config = dict(
    routed_scale=1.0,
    balance_bias=False,
    router_z_loss=0.001,
    shared_expert_gate=True,
    lr=0.00154,
)
Below are experts of layer 4 (counted from 0) of a mixture-of-experts language model. Rows are named router (the router's row for the expert) and show model dimensions 0-223. Each number is 50 + 12 x the weight over its row's rms, rounded and kept within 0 to 99.
After each expert's rows: a language model's description of what the expert responds to. This comes from a sample of Wikipedia text that the model never trained on.

# expert 25
router:35 44 49 43 56 48 47 55 35 30 31 73 51 42 41 42 34 44 65 74 52 55 50 48 52 34 50 60 50 53 39 51 48 45 69 53 34 64 56 64 64 67 46 42 44 59 43 85 30 40 66 37 56 49 45 67 45 52 67 70 49 46 50 44 64 31 57 44 46 64 41 36 54 54 45 41 48 20 43 24 57 49 47 60 69 81 46 28 45 56 44 54 50 44 58 35 62 40 48 64 70 47 68 69 68 43 59 55 29 52 46 54 50 63 49 54 40 55 53 61 56 48 50 57 59 32 40 47 49 44 43 66 60 60 23 28 72 60 71 18 46 63 41 57 40 54 57 41 45 59 68 64 55 49 58 50 33 50 39 49 29 48 36 74 55 48 37 47 45 57 48 37 35 62 34 54 61 38 58 59 55 39 52 45 48 68 52 48 47 35 59 63 62 57 57 26 28 40 40 48 62 56 29 36 66 86 50 38 37 53 61 44 48 51 52 68 52 50 49 49 50 72 45 35
What it handles: Time-period nouns

# expert 29
router:41 63 57 43 67 46 57 56 41 31 55 82 47 32 42 24 44 45 54 56 67 49 51 45 48 46 44 38 68 55 41 41 56 30 39 73 51 54 34 59 67 54 37 35 38 79 67 58 42 61 75 46 28 37 35 61 41 44 39 56 61 52 56 47 61 40 51 44 42 71 69 42 45 42 53 58 44 67 46 06 43 48 65 60 50 58 45 42 46 39 18 32 38 53 52 45 66 45 74 60 82 43 44 62 69 40 51 55 46 64 46 59 49 52 52 37 43 53 50 63 57 53 73 41 67 43 72 47 40 43 51 58 57 60 44 37 46 57 64 54 59 57 57 53 47 46 47 49 37 41 61 54 30 37 75 50 38 57 37 62 50 54 40 52 35 65 48 44 55 33 56 35 49 63 67 27 44 45 38 45 47 29 47 40 64 61 57 37 55 44 56 50 52 51 36 31 25 43 33 54 56 49 44 32 62 57 63 31 52 47 58 51 65 73 53 55 59 52 48 60 60 51 29 36
What it handles: Codes and abbreviations

# expert 40
router:25 66 43 52 60 42 42 52 51 54 43 54 48 48 55 43 40 38 58 60 73 59 48 27 59 61 50 35 67 75 43 42 42 48 38 55 63 51 34 37 58 75 51 34 43 57 62 56 44 60 75 60 25 28 29 56 36 59 57 70 69 49 30 46 52 51 56 39 43 62 73 33 37 41 48 58 34 66 38 81 40 34 54 61 65 39 41 39 52 45 36 62 43 57 46 26 45 65 53 43 51 46 62 46 50 42 41 38 69 67 55 47 48 66 61 44 43 38 44 55 61 51 56 40 72 36 32 54 57 38 33 49 64 58 39 43 77 55 63 46 62 33 58 61 49 60 43 46 45 45 66 54 43 48 66 49 43 65 62 48 40 64 50 56 46 72 34 27 62 51 70 33 55 58 57 43 35 52 65 57 41 31 42 48 55 56 53 50 61 38 56 47 59 70 61 38 37 48 49 63 53 67 45 39 70 52 19 57 58 59 46 48 50 44 61 49 35 58 50 55 72 42 12 50
What it handles: Spaces, brackets, quotes

# expert 52
router:32 65 40 29 71 26 59 50 30 53 36 62 59 37 60 43 35 39 52 53 58 44 52 48 46 45 35 38 60 46 54 40 54 32 65 40 51 60 53 65 54 48 24 57 52 60 59 71 18 42 63 49 55 41 39 52 42 45 62 52 56 52 62 33 56 40 65 48 43 61 46 51 33 54 49 42 33 43 36 23 53 63 46 60 78 76 33 40 47 40 37 48 36 65 80 32 69 42 52 46 62 48 62 57 50 60 38 44 42 64 52 38 26 67 50 37 55 52 53 63 59 47 47 44 40 45 33 68 26 54 36 51 51 45 42 28 67 40 51 36 76 49 79 42 28 65 56 58 42 25 54 70 39 40 66 46 49 57 34 64 63 57 62 61 44 72 49 37 67 56 46 33 58 61 57 38 37 38 37 57 47 42 55 46 57 54 38 50 46 34 51 54 64 59 58 35 31 42 60 54 71 64 43 43 53 51 67 27 51 53 56 61 44 56 51 58 58 36 57 42 66 45 45 53
What it handles: Years and dates

# expert 51
router:57 68 47 19 53 39 69 50 40 57 50 52 54 29 44 47 59 41 63 67 61 60 71 46 53 39 56 32 54 76 40 44 68 60 38 62 50 58 57 38 74 40 14 48 60 47 41 64 30 43 65 59 28 37 35 58 44 40 41 65 75 54 61 56 51 51 55 48 57 58 58 28 41 60 71 37 30 52 49 47 47 64 55 71 45 48 40 40 37 50 45 50 64 50 72 39 49 46 42 52 47 49 46 48 42 46 43 61 47 47 28 63 43 47 36 38 24 63 66 53 51 57 62 48 46 20 49 52 51 39 40 55 45 53 42 38 55 36 66 46 60 53 45 51 42 42 42 35 46 39 47 72 63 34 75 46 36 58 41 62 26 67 30 43 52 58 26 45 51 43 63 41 69 82 43 49 41 59 52 50 57 55 42 41 49 41 70 31 64 31 41 55 67 65 46 37 45 45 34 43 60 72 51 47 75 36 54 53 46 59 64 60 36 66 46 51 42 51 55 46 69 46 63 41
What it handles: Month names

# expert 41
router:58 52 44 38 67 53 76 48 26 45 25 53 58 33 49 64 34 53 69 76 47 48 55 50 47 33 36 49 55 74 35 42 53 35 55 43 44 52 41 63 64 34 51 35 39 71 59 69 27 37 53 40 45 56 58 71 33 38 62 54 49 65 46 55 58 44 58 58 39 65 44 50 52 50 24 59 44 34 47 34 45 49 59 47 42 68 46 30 45 41 39 35 39 59 55 40 46 52 53 47 47 64 54 53 57 51 35 41 54 51 50 54 27 56 43 62 39 48 59 67 57 41 51 44 58 41 50 47 34 56 29 62 70 43 38 32 46 54 53 37 49 61 49 41 62 48 44 31 50 31 54 85 53 48 65 50 51 58 37 72 54 60 46 66 47 64 49 21 67 60 61 33 48 65 40 52 64 58 50 50 47 53 49 64 65 45 50 41 51 50 68 54 56 67 64 41 26 25 41 62 68 59 18 36 61 60 36 47 45 55 79 55 59 70 35 69 52 41 64 61 66 37 36 45
What it handles: Headings and country names

# expert 35
router:31 72 49 58 62 51 65 48 56 48 44 66 69 57 54 43 44 33 49 60 70 52 60 52 68 53 37 44 52 58 47 39 52 38 68 31 55 38 48 32 62 62 63 41 57 71 30 72 43 44 42 64 56 51 64 76 39 34 43 45 66 35 69 50 56 46 54 41 28 50 54 43 62 51 30 59 43 40 38 67 52 56 53 59 47 48 37 53 33 50 44 23 38 50 70 38 67 36 43 42 36 45 60 56 67 56 49 56 28 38 50 47 40 55 49 45 34 39 61 54 71 59 50 48 50 42 61 66 37 63 50 66 75 62 67 35 52 76 57 43 53 40 51 51 30 22 37 41 22 51 50 49 51 45 64 57 50 47 45 43 28 57 68 33 53 53 34 40 57 49 51 43 37 39 41 55 27 22 55 59 38 58 60 41 64 38 47 46 47 20 51 59 70 75 68 51 47 50 41 53 45 51 42 48 68 50 67 42 58 55 56 62 58 59 51 65 32 40 71 42 75 43 37 52
What it handles: Infobox list punctuation

# expert 15
router:56 65 56 55 51 52 77 48 50 47 40 45 68 45 46 59 55 47 60 68 47 64 69 16 62 37 41 65 47 57 53 43 48 46 65 71 58 56 27 56 61 58 52 39 29 71 50 37 47 58 56 59 43 43 53 50 49 32 57 55 55 52 68 45 41 48 54 72 34 41 61 39 30 44 53 34 42 54 33 54 54 42 62 41 46 59 29 39 71 38 45 53 34 62 62 32 44 37 57 61 47 50 68 75 41 32 38 36 59 58 50 39 33 39 27 51 50 46 53 76 54 61 49 43 46 30 52 41 33 37 35 65 52 55 41 43 51 65 51 64 54 61 55 55 53 54 39 47 28 46 52 69 53 32 56 47 30 43 38 46 45 53 26 70 33 73 47 33 46 54 36 25 48 67 74 49 23 35 64 37 48 49 49 29 63 63 64 42 50 28 29 53 64 61 53 62 43 41 36 57 78 56 45 64 47 48 60 41 53 61 54 55 68 41 60 53 53 34 46 63 66 53 35 46
What it handles: Fragments after brackets

# expert 12
router:44 62 59 56 57 38 59 59 52 29 39 48 61 52 35 56 48 40 47 57 67 58 70 40 40 37 60 19 63 72 51 40 62 42 45 62 57 43 38 58 63 40 59 12 52 70 47 55 43 72 69 58 25 44 46 50 34 42 52 64 59 54 51 55 42 49 55 39 34 36 38 25 42 41 40 47 55 53 42 29 41 42 46 63 63 66 52 56 35 27 37 33 48 45 66 44 49 52 46 58 85 43 73 46 66 29 42 48 34 51 56 61 53 55 43 39 35 44 72 72 58 58 48 47 68 48 57 59 48 27 48 51 63 56 51 40 42 75 63 43 64 55 65 35 45 27 68 43 42 42 59 69 42 44 72 36 55 47 40 47 55 41 41 57 49 51 59 53 49 56 68 52 46 64 61 49 29 40 63 50 46 51 33 56 63 50 52 61 63 44 59 63 44 42 59 28 53 41 40 63 63 57 46 31 54 45 49 47 52 45 68 73 76 43 73 40 31 43 38 63 60 49 33 57
What it handles: Small digits in tables

# expert 13
router:33 60 57 38 66 47 64 60 14 56 57 67 41 42 47 48 53 50 65 64 58 39 48 35 76 55 51 35 69 71 54 52 41 34 57 65 43 66 43 41 44 48 45 41 57 66 52 77 68 65 50 58 26 32 48 54 52 21 44 47 68 57 57 48 62 53 59 61 43 57 57 40 53 49 38 54 50 44 45 67 47 40 56 40 54 56 44 28 40 34 50 42 58 41 48 42 61 27 41 35 75 48 39 56 54 52 42 47 51 50 54 51 44 48 74 37 57 50 48 53 68 55 59 43 69 53 74 44 38 20 44 62 40 40 43 54 44 41 71 37 67 91 72 46 57 42 47 51 24 25 48 51 57 39 54 49 36 55 49 76 51 51 52 61 35 34 50 47 62 44 43 49 36 74 59 41 32 53 60 35 41 53 56 47 47 49 71 45 47 55 37 54 59 58 40 55 43 48 25 37 67 67 26 44 48 51 62 38 65 58 44 41 66 58 48 59 36 28 46 52 56 55 36 44
What it handles: Infobox labels, name fragments

# expert 57
router:51 58 44 49 56 35 51 61 48 56 34 66 49 47 33 50 33 55 59 43 85 54 68 56 61 25 39 43 47 65 35 56 63 61 51 36 66 83 26 43 50 48 47 56 55 34 27 70 48 56 75 57 52 65 49 60 51 48 64 60 48 45 77 31 48 64 60 33 43 43 42 60 47 32 41 47 46 51 52 46 68 32 36 45 49 74 61 30 36 49 41 44 61 57 54 55 44 61 47 72 41 62 45 38 47 45 43 57 53 66 40 83 27 54 62 50 49 42 63 39 52 54 64 52 52 41 52 46 15 44 40 55 47 55 56 43 75 47 52 57 56 66 50 60 49 25 52 49 32 51 65 47 35 37 69 52 50 59 47 49 56 52 58 59 44 63 17 62 47 42 43 43 50 40 52 48 60 51 48 41 49 56 34 28 47 60 51 27 45 47 32 41 64 60 68 49 38 13 45 54 55 52 47 50 52 57 35 49 69 41 59 53 38 43 53 76 50 40 46 28 55 56 57 66
What it handles: Consonant pieces in names

# expert 16
router:35 71 52 33 66 45 52 68 28 45 45 60 66 45 35 33 40 55 61 58 45 43 48 38 61 59 32 60 53 56 47 41 64 27 64 61 63 61 49 45 82 43 38 20 54 75 48 51 32 42 66 70 49 49 38 50 41 33 52 67 62 65 68 55 60 39 64 50 36 72 60 44 33 47 58 54 36 46 52 48 70 42 49 67 58 48 24 61 44 29 37 22 53 56 53 36 48 50 59 48 71 50 57 56 43 48 44 30 37 56 63 47 49 56 57 40 55 41 50 64 56 52 46 45 66 46 60 49 42 38 45 48 62 72 59 40 45 50 49 55 51 65 58 75 34 44 41 46 18 53 62 58 29 58 73 54 35 57 43 62 56 60 48 58 47 43 49 44 48 31 42 47 45 64 57 41 58 47 40 55 51 33 50 43 54 66 43 38 55 36 55 40 44 42 59 51 18 50 51 54 78 42 35 36 49 71 68 28 51 42 62 68 55 68 46 45 58 47 45 57 45 50 18 36
What it handles: Nationality and See also